Experts of a small language model.
Size: 8 layers, width 256, 12.1M parameters.
Experts: 16 experts in each of 8 layers, 96 SwiGLU neurons an expert, 4 picks a token, a softmax router.
Below are experts of layer 2 (counted from 0) of a mixture-of-experts language model. Rows are named gate (a neuron's input weights, with its number), up (a neuron's input weights, with its number), down (a neuron's output weights, with its number) and show model dimensions 0-255. Each number is 128 + 32 x the weight over its row's rms, rounded and kept within 0 to 255.
Before each expert's rows: a language model's description of what the expert responds to. This comes from a sample of Wikipedia text that the model never trained on.

# expert 8
It responds to: First tokens after a line break, dash or pipe in lists and tables, such as Lowest, table divider rows, C in Clade, and the.
gate1 [120 118  93 156 137 105  94 102 105 137 154 207 171 114 172  99 118  98 204 131  86 182  82 111 122 169 116 160 128 149 133 107 108 168 135  92 128 123  68 100 159 145 168 136 151 123 126  92 114  82 147 171 109 131 109 127 117 130 131 138  89 173 142 161 133 147 129 105 152  60 121 184 177 178 149  70 141 113 131 146  68 104 157 124  84 173 152 138 121 161 119 140 146 125 133  60  63 112 120 168 135 119 128 151 143 211 172 149 127 128 137 137 122 118  45  79 151 151 116 131  90 148  73 149  83 133 155 153 153 164 137 127 138 109 142 110  81 104 124 129 161 130 127 177 113 143 164 173 113 166 140 157 119 169 118 115 140 102 155  72 122 105 121 159 122 106 189  91 218 157 154 114  66  87 194  61  96  91  70 130 112 137 139  73 175 142 124  50 132 120 104  89 119 133 183 109 156 129 139 126 138 138 211 106 114 145 105 151 170 156 181 125  94 115  74 167 116 148 141  62  63 106 155 148 106 173 121 103 134 117 133 163 159 106 147 142 133 136  92 120 168 129 137 114 147  97  81 106  91 165 101 147 135 114 199  81]
up1 [ 94 157  96 131 143 147 146  75 129 112 121 124 139 102  81 130 112 137 142  97 143 128 100  67  90  61 138 127 124 107 123 108 165 127  99 112 134 193 162 205 155 122 127 156 128 137 125 112 123  58 125 146 105 111 159 144 117  79 172 105 154 177 127 170 106 199  58 142 231 103 164 100 155 177  89 137 190 123 101 109 158 139 147 100 112 148 103 142 130 165 112 152  95 122 154 119 117 127 179 197 146  49 134 145 119 180 212 148 147 140 114 114 129 136  83 185 136 154 156 115  94  96 121 183 147  51  82 140 129 136  91 165 134  89 130 118 101 146 162  64 143 143  87  82 129  70  72  78 118 141  92 125 102 171 140 110 132 103  96 143 138 148 129 127 119 153 137 193  95  97 116 126 103 168 119 128  67 111 105 151 129 112 145 191 176 122 138 138 164 106 107  93 126 133 174 118 118 107 131 183 175 170 166 117 114 120 163 119 109 129 149 149 112 126  88 193 156 178 120 129 115 173 182 106 133 160  77 163 144 178 159 167 180 153 137 123 136 114  83 103  81 109 102 138  83 181 144 106 126 116 118 130  61  91  93 152]
down1 [160 223 108 128 116 155  99 116 158  75 126 129 152 109  53 112 136  99 142  51 123 151 137  89 116 142 166 132 146 158 133 141  80 175 106 135  83  90 146 132  97 164  52 173 176 138 114 202 127 132 150 187 140 133 128 138  86 130 118 142 142 175 110 163  91 166 183 141 167  74 108 134 108  99 133 183 118 140 151 101 156 180 141 186 191 150 146 130 145 141 155 182 131  83 127 118 110 100  81 168 136  70 108  79  99 139 153 121  85 135 131 144  83 105 154 135  84 168 125 190 149 108 160 167 138 119 122 128 178 113  86 131  83 118 108  86  83 144  96  73 156 161 180  87 107  99  83 136 106 127  60 176 162 157 210 122 110 154 147 122 107 128 129  85 154 121 112 143 114 126 103 146  98  71 125  85 114 141  88 136 138  51 132 145 116 135 144 127 136 119 141 113 148 166 141 139 168  88 105 111  93  95 105  86 125 115 126 169 100 136  47  91 126 147 132  36  91 160 138 111 126 130 169 108 127  83  93 120 151 110  94  92  84 150 136 109 127 115 147 101 196 102  92 133 144  71 136 159 107 161 105 116 114 114  71 145]

# expert 12
It responds to: Word pieces forming a second or middle syllable, such as et in vegetation, mo in memorial, ment in pedimented, ure in measures.
gate3 [131 149 128 133 146 159 136  78 190 107 163  75 165 108 121 145 132 151 142 156 155  48 137 122  95 172 102 163 100 132 157 134 136 162  89 171 134 100  90 125 135 185 158  95  86 115 108 113  97 138 152  95 185 136 153 157 129  93 163 129 131 112 171  88 126  79 111 116 166 112 136 134 174 139 134 173 175 141  97  91 135 212 108  69 163 198 184 150 159 184 122 104  96 145 115 146  99  67 103  58 190 100 140 181 138 140 174 127  85 115 150  78 113  80 130 148 179 108  97 101 123 124 108 129 151 124 127 121 127 113 110 110 104 193 114 130  92 101 172 123 146 166 140 200 101 112  71 174 120  70 103 142  82 149  97  91  88 123 160 109 114 115 163 197  80 112 152 121  90 122 155 115 114 151 151  94 106 120  75  88 150  78 126 135 148 113 172 111 135  74 157 133 202 140 130 160  72 137 111 122 130 136 120 139 128 135 128 144 161 142 116 101  71 110 109 172 130 120 148 173 160  96 158  53  94  85 105  20 111 150 101 161 139  88 108 117 115 123 128 197 125 123  95 121 130  96 130  83 143 163 168 143 149 171 130 134]
up3 [ 58  71 148 136 114 113 127 139 155 112 137 148 114 115 171 139  45  98 192 190 105 128  92  85 116 123 142 131  92 118 139 116 122 129 117 139 120 130 128  92 105 155 150 110  99 158  89 122 165 131 142  89 114 137  88 192 157 155 123 126 130 115  95 135 116 156 171 125 133 196 139 160  93 120 168 102  53  92 128 130  97 134  87 155  96 101 113 143 145 164 147 170  91  93 157 134 171 131 163 105 114 173 163 116 124 154  99  58 114  83  92 109 163 148 145 143 189  56 145 114  69  92 199 122 125 131 115  41 137 150 133  92 130  74 134 145 181 125 172 173 111 151 111 113 127  97  92 157  91 117 157 108 127  99 177  97 169  92 147 113 204 170 170 112 146 176 123  78  67  64 108 149 161  77 100 128 171 110 118 105 116 137 113 111 144  72  83  84 110 158 132  98 114  94 117 136 147 103  94 127  80 165 148  80 138 182  88 157 115  89  85 110 115 140 105  81 115 143 154 126 112  72 114 155 154 116  98  99  71  77 203 159 140 147  89 139 145  90  98 122 143 145 122 134  50 130 138 112 145 133 189 134 103 120 174 161]
down3 [115 133 174 142  81 109 119 131 101  91 134 186 127  84 166 111 134 117 143 128 124 140  98 148  77 190 108 127 126 156 146 131 144 116 112 113 112  98 140 178 121 147 113 131 129  91 108 140 109 114 132 121 108 148 157 194 148 174 127 180 163  94  71 154 142 114 140 143 113 115 149 133 133 191  85 148 104  89 149 126  53  84  99 142 125 111  98 141 156 115 128 166  89 143 128 155 137 134 148 121 117  89 124 126 129 121 118 159 120  95  94  44 109 166 185 100 166 144 137 153  46 139 168 127 150 158  89 137  99 165  64 199 119 185 105  93 148  92 129 173 130 147 160 140 150 177 151 125 200 123  91 137  93 173 144 119 102 127 108  80 109 121  93 102 127 120 132  53 143 131 152 143  96 100  94 147 154  86 152  71 138  75 163  70  66 140  71 168  91 172 120 100 106 211 111  94 180  91 121 177 207 128 128 143 102 126 117 159 113 117  42  67 140 133 110 168 171  93 159 117 157 125  89 143  92 122 105 201 138 188  73 132  99  92 135 129 100  69 144 114 129 185 112 145 119 111 123  88 117 107 124 170  76 112 164 122]

# expert 9
It responds to: Verbs is, was, has, table separators and pipes, and word pieces after a capital letter, such as P-ed-rosa, C-ed-ros, in-ve-stigation.
gate1 [105 148 128 122 154 169 164 141 176 164 136 178 115 172 117 173 211 155 142 112 171 107 139 152 154 114 199 103 100 163 146 135 152 114  99 145  93 111 135 124 124 154 128 181 143 107 204 153  94  89  82 104 204 149 140  98 112 162 156  98 159 104 138 128 203  56 138 141 138 170 116 115 126 117 145 160 134 135 123 100 121 147 138 178 109  64  99  97 145 194 155 154 147 134 205 155  67  58 122 103 102 144 158  96  94 130 153 109 127  90 164  99 104 169  96 166 183 125  89 132 148 152 169 169 184 113 144 142 147 151  99  97  65 121 155 149 101 134  95 162 138 142 173 133 121  86 123 148 147  59 198 174 159 124  86 116 104 106 168 206 111 106 161 112  89 113 103 179 126  96 150 134 164 138 158 123 154 117 141  84 156 121 133 156 192 165 117 102  95 132 100 115 130  68 131 139 144  91 101 130 151 146 124 109 130  90 119  93 113 109  67 160 120 166  60 119 152 179 161 160 151 180 107 169 108 108 128  93 141 132 103  96  97 151  99 134 160 165 118 168  60 182  71 157 143 148 118 157 137 164 129 112 150 124 127 102]
up1 [ 68 103  55  51 102  93  92  92 103 107 160 103  85  84 106 146 193 129 101 105 188 122 163 139  88 147 123 128 147 115 100 147 124 128 150 123 187 165  89 155 126 118 168  79 154 104 103 120 144 169  80 173 122 165 131 123 100 130  44 154 167 114 146  99 113 117 116  60 160 130 137 140  86 132 122 153 121 152  62 211 135 141  94  55 174 126 163 163  79 128 145 108 159 117 104 170 160 164 119 105  84 124 139  61 129  65  89 138 115 128 119 148 116 101 153 127  97  73  90  56  78  94 104 124  84  77  98 140  71 105 112 127 103 141 146 106 126 120 191 153  51 162 128 100 136 146 140 156 200 152  94  92 123 148 102 119 113 185 109 138 144  94 137 114 134 124 133 182 108 138 132  78 170 140  70 141  94 124 157 101 141 106 136 144 100 127 105  68 116 130  91 148 116  80 152 157 106 155 144 115 119 116  90 109 136  78 152 131 134 172 184 105  84  74 140 146  85  86 132 128 137 156 114 141  99 127 191 136  94 188 143 128 120 168 166  94 122 146 148 147 140 101 131 107  69  99 117  73 164 109 106  99 144 165 104 128]
down1 [141 136  95 123 109  54 130 151 144  88 162 162 162 146 126  78 127 137 147 133 145 138 177  69 127  92  99 136  98  73 124 152 117 167 135 149 125 132 111 100 163 117 107 129 113 129  72 144 107  88 103 128 155 129 108 144 160  85  68 141 125 179 138 155 134 174 178 144 144 179 169 174 124 107 109  94 127 107 154 122 203  92 117 160  98 128 116 114 127  97  61 161 106 139 141 116 133  34 163 116 157 104  78  77 167 138 113  83  85 111  59  96 176  48 134  93 104 173 111 154 126 120 124 126 136 131  92 152 174 136 184 144  96 180 148 127 131 171 129 142 112 184 124  75 116  91  89 158 112 143 170 127 143  89  99 126 152 132 138 130 145 159  92 115  91 117  88 117 121 107 100 145 102 122  93 144 118 120 104 112 119  80 174 106  60  98 166  87 121 165 148 175 169  86 206 177 156 122  80 214 126 119 210  99  87 161 127 140  85 101  88 141 131 119 122 128 143 113 131 124 101 166 128 138 116 180  99 111 106  73 202 147 163 180  88 210 109 107 122 165 131 114 120  96 177 149 136 123 125  97 114 119 100 103 189 147]

# expert 3
It responds to: Short word pieces inside names and words, often after a vowel or en, such as Moe-en, Phala-en-a, barbari-an, design-ed.
gate3 [ 99 174 164 145  81 118 135 206 196  93 122 122 111  99 112 133 165 125 116 117 125 141 166 122 138 107 159 155 102 118 119 148  55 117 153 199 161 141  78 115 160 104 162 134 113 134 141 145 193 126 131 200 111 132 130  87 141 106 121 201 149  84 178 151 131 141 113 105 103 145 135 147 187  82 138 145 150 125  66 184 114 130 121 156 102  99 179 142 135 114  89 109 104 145 125 115  95 126  85 141 139 105 134 102  87  77  86  90 116 117 123  76 147 121 160 164 141 152 123 155  76 100 173 107 114 101  90  99 123 105 111 136 151 115 165 106 145 202 151 108  84 158 136 156 102 130  85 112 147 108 104 131 180  82 188  93 119  82  98 204 113  93 115 161  67 151 166 140  66 174 168  94 115 114 136 120 142 141 127 140 199  54 132 145 130  95  81 102 103 107 141 162 131  79 131 127 165  57 154  85 157 151 134 130  93 149 149 173 101 122 148 140 116  80  71 144  93 108 110  57  71 141 148  88 107 107 159 130 101 121  93 100 146  83 193  92  34  91 110 124 161 148  84 116 121 133 104 152 125 129 135  93 106 145 174 111]
up3 [148 138 107  86 127 130 135 156 123 145 105  82 173 125  56 141 125  67 141 138 157 105  87 129 104  73 200 172 128  89 163 143 173  79 138  83 102  88 129 165 114 102  94 129 191 167 157  67 119 128 153 123 137 159 104 106 169 158 130 132 187 108 123  99  99 146 169 171 135 110 190 161 141 130 162  57 126 153 120 125 126 104 106 131 172  69 138 136 106 191 189 155 176 125 141  97  98 137 133 155 116 130  96 122 187 136 125 142  94  79  74  46  47 188  90 168 178  79 105  90 194 122 172  88 135  93 131 125 131 119 178 139 134 189 118 103 150 120  91 127 152 141 183 109 104 107 114 133 163 144 113 129 117 171  98 146 120 107 149 141 147 107 150  89 154 123  50 108 149 115  75  86 175 149 142 119 144 134 108 111 104 188 137 154  98 158 213 117 135 147 137  84 151 153  87 155 166  92 113 145 149  92 148 169 166 166  74 109 108 133 177 139  79 147 105 100 113 161  87 140 101 151 135 113 128 125  78 113 114 150 179 114 165 132 128 131 162  86 133 154 177 111 104 191 148 106  89 109 128 111 121 142 149  77 121 105]
down3 [ 82  88 121 113 113 146  98 125 115 164 177 143 131  74 174 120 115 147 106 169 155  91 111 122 143 143  82 131 137 153 122 113 112  85 142  98  99 165 126 148 109 101 155 128 125 156 193  69 102 142 125 125  99  68 182 146  95 112 183 112 116 160 145 148 145 148 118 133 139  77 131 172  11 165 134 142  45 167 164 103 119 153  97 169 101 185  85 161 158 119 148  97  96 138 124 105  94 132 114  83  76 145 163 116 146 133 120 161 103 188 155 115  88 145 100 151 136  89 188 136 124 144 142 160 152 141 134  90 154 147 117 126 110 130 144  89  38 174 119 180 121  80 106 128 153 151  86  83 114 139 139  97 144 192 107 143 171 135 185 162 197  91 124 122 126  82 114 168 128 118 190 148 177 160 137 199 154 148 187 136 101 156 107 144 114 123 134 137 123  80  80  89 151 147 172 113 129 133 149 119 104 113 110 131 162 126 163 151 165  96 149 130 129 129 145  94  40 124 123 161 158 149  58 101 137 132  79 157 158 140 161 131 198  90  49  99 129  77  92 128  77 145 112 103  78 171 105 113 116 158 107 152 131 131 155 117]

# expert 6
It responds to: Inner or final pieces of common words, such as ick in trafficking, ow in showdown, ise in clockwise, plus the relatives which and who.
gate0 [112 130  84 145 150 182 178 143 183  96 115 210 107 134 149 119 134 145 148 119 134 179 124 178 143 137 132 110 163 141  96 149 149 124  91 109 136  98 125 162 173 100 137 104 133 132  62 133 155  80 184 154 117 143 111 166 131 223  95 143 104 149 141  76  94 130 184 106 157 107 163 146 119 101 141 151 138 171 116 101 140 128 135 147 103 124  87 179 129  95 156 155  91 151 151 129 170 102  84  94 137 145 112 172 100 161 108 141 139 115 148 145  97 161  98 131 112 177 124 105 157 182 136 154 164  69 129 148 108 177 122 153  58 100 102 149 122  96 179 149 107 140  79 168 134 104 190 176 101 109  84 169 153 156  62  88  82 127 111  97  98  76 158 127  28 107 133 160 123 158  84 156 140 155 120 140 151 109 145 133 188  64 124 143 132  74 172 127  94  91 100 113 154  45 124 123 195 162 141 166 138 118 183 134 131 149 124 122  91  77 147 142 125 104  88 137 101 150 114 125 146  93 119 126  57  24 131 138 108 105 111  76 151 128 134 126 126 164  95 116 148 133 136  57 103 107 102 178 122  73 105 148  99 138 130 161]
up0 [166 166  70 121 116 128 141 105 195 129 140 182  97 102 180 197  99 130 146 131 165  91 120 147  98 128 183  86  85 126 146 125 137 119 138 124  95 124 107 119 130 148 185 102 170  53  95 199 151 107 200 113 139 125 143 147  68 208  94  74 198 149 140  53 117 154  86 134 121 139  94 180 112  72 125  95 147  85 156 171 107 132 119 130  94 115  47 125 153 104 113 144 192 126 110 136 165  92 145  91 134 174 164 121 143 180 121 121 139  80 109 132  80 136 124 111 156 115 142 141  92 165 103 166 128  75 151 108 137 135 128 181  87  67 148 163 142 122 142 153 167 151 100 158 124 118 137 116  88  90  82 136 119  61 121  99 107  92 120 155 129 160 143 161 124  97 105  31 122 136 122 134 136 108 147 145 127 166 178 119 138  92 152 116 131 113 147 120  86 134  83 147 186  79 133 209 133 174 104 128 118  88 155 184 125  46 141 121 127 185 177 167 166 116 135 133 170 164 127  96 104 128 106  91 159  80 109 167 163 151 152 110 139 127  86 117 104 114 130 145 127 131  95 131 101 133 128 139 189 129 106 110  85  98 102 125]
down0 [ 82 102 101 151 116 150 183 121  92 140  71 154   7 148  71 139  90 125 122 132 116 133 124 212 159 120 123 119 119 150 121 144 140 140 132 113 130 184 111  98 157 139 130 148  94 117 132 121 151 109 109 131 160 181 134  59 106 120  99 161 126 162 122 142 101 144 113  96 152 143 152 135  64  63 148 117 110 114 125  53  58  94 143 151 116 102 124 160 124 147 135 140 114 168 140 141 126  70 136 119 164  99 136 160 140  91  96 133 150 140 124 130 153 134 163 130 102 145 156 137 109 144 178 110 115  50 151 113 140 135 116 166 118  70 113 162  83 109 181 195 157 130  89 119 153 139 111 161 210  79 118 174 122 129 150 175 118  74 125 128  72 158 164 124  94 155  95 125 146 168 128 131 172 193 140 143 128 119 109 118 157  92 142 154 102 175 150 153 102 153  86 117 114  54 144 136  43 163 119 125 176 147 151 120 106 183 193 101 175 131 139 110 139 115 113 101 136 183 105 125  61  87 186 121 112 136 156 200 173 121  99 111 100 168 122 143  99 113  76 175 145 150 191 145 169 104 122 138 137  55 119 143 103 180 108 147]

# expert 2
It responds to: Auxiliary and copular verbs such as was, were, been, had, would, plus table pipe separators, and the s of there's.
gate1 [125  83 130 116 134 123 109 123 111 120 101 134 140 141 146  37 139 104 141 101 148  91 144 110 159  49 162 146 136 125 146 130 140  88  99 103 122  86 147 189 148 117 140 187 133 174  45  97 182 199 114 100 137 108 168 118 138 119 139 103 157  85  83 123  84 162  97  69 130 110  89 109  94 155 121 126 109 107 129 155 110  95  95 127 147 138 113 165 155  98 131 123 105 177 180 122 197 148  86 119 131 160 137 140 146 105 115 169 161 106 128 103 118 129  77  59 101 136  89  94 135 153  80 151 155  99 140 155 142 167 146 140  80 152 159 120 145  82 115 122 112  78 153  98 125 159 116 154 171 121  95 129 113 123 109  88 135 132 121 104 145 134  83 142 157 147 132 210 133  99 149 154 157 117 129 149 142 187 129 138 174 112 155 114 125  63  66  61 135 155 129  76 172 183 146 144 140 149 138 163  96  76  96  85 131 131 123 111 104 160 122 114 238  68  16 127 170 118 154 124 123 110 128 136  65 189 143 155 137 136  64 161 185 130 121 102 134 182  80 136 121 158 168 110 168 160 114 112 159 163 137 142  98 108 177 112]
up1 [117 161 107 112 136 107 127 108  78 128 106 160 142 128 130 105 146  89 158 146 136 126 111 189 123  99 104 145  99 118 147 140 167 100 113  78 152 130 112 105  82  94  93 164 184 126 147 183 146 188 138 170  99 209 137  80 119  84 157 169 120 139 131 184 122 149 118 134 137 164 125 158  81 101 113 101 114 151 158 101 103 153 134 143 109  33  86 169  90  87  60 130 133 103 131 164 155 181 145 141 115 128 132 131 138 118 147 170 157 116 143 132 190 149 147 114 182  95 136 151 136 168 158 147  75  44 153 105 132 124 162 142 156 107  75 103 110 116 119 117 159 147 136 144 125 132 123 136 179 118  96 165 140 168 113 119 124 122  82 119 134 106 154  98 143 153 128 160 168 178 107 119 106 123 104  78 152 152 116  99 189 103 148 175  69 117  76 185 185 120 120 109 176  92 119 109 129 118  86 159  65 130  83 163  78  96 154 103  70 155 121 102 245 117 127 128 156 140 109 157 109 178 123 133 173 102  79 103 183 132 147 107  80  87 115 218 117 132 181 112 117 161 116 190  66 123 111 131 133 137  74 114 177 102  93  98]
down1 [139 141 117 122 154  96  95 141 185  96 165 187 104 129 169 100  80  67 100  97 126 215 112 142 137 159 121 112 109 117 197 150 141 148 117 106  57 156 113 157 156  76  89 116 139 104 190  79 126 103 109 125  70 113  93 149 122 107 188 119 136  95 144 121 143 123 119 111  94 128 136 135 101 174 114 107 124 167 107 149 104 133  96 130 123 171 201  61 100 103 198 116 160  85 130 129  98 175  59 144 145 152 129 123 134  91 104 121 114  94 146 109  92 119 106 117 123  95 142  44 124  68 130 125  87 162  56  79 196 126 117 195  74 100 200 174 174 126 140  97 134 109 124 134 111 168 163 107 139  95 154 133 152 105  78 169 144 109 162  94 102 171 115 152  86 184 149  95 141 136 133 109 149  58 114 129 117 151 112  65 149 107 150 117 156 186 156 100 117 121 112 128 123 174 174 136  99 147  77 112 132 152 167 136 100  83 127 152 150  82 169 148 169 179 123 110 129 170 157 121 160 133 116  98 136 143 156 148 159 105  84 117 158 121 204  97 128 178 141 108  93 115 107 146 115  91 122 151 107 143 124 155 131  77 119  54]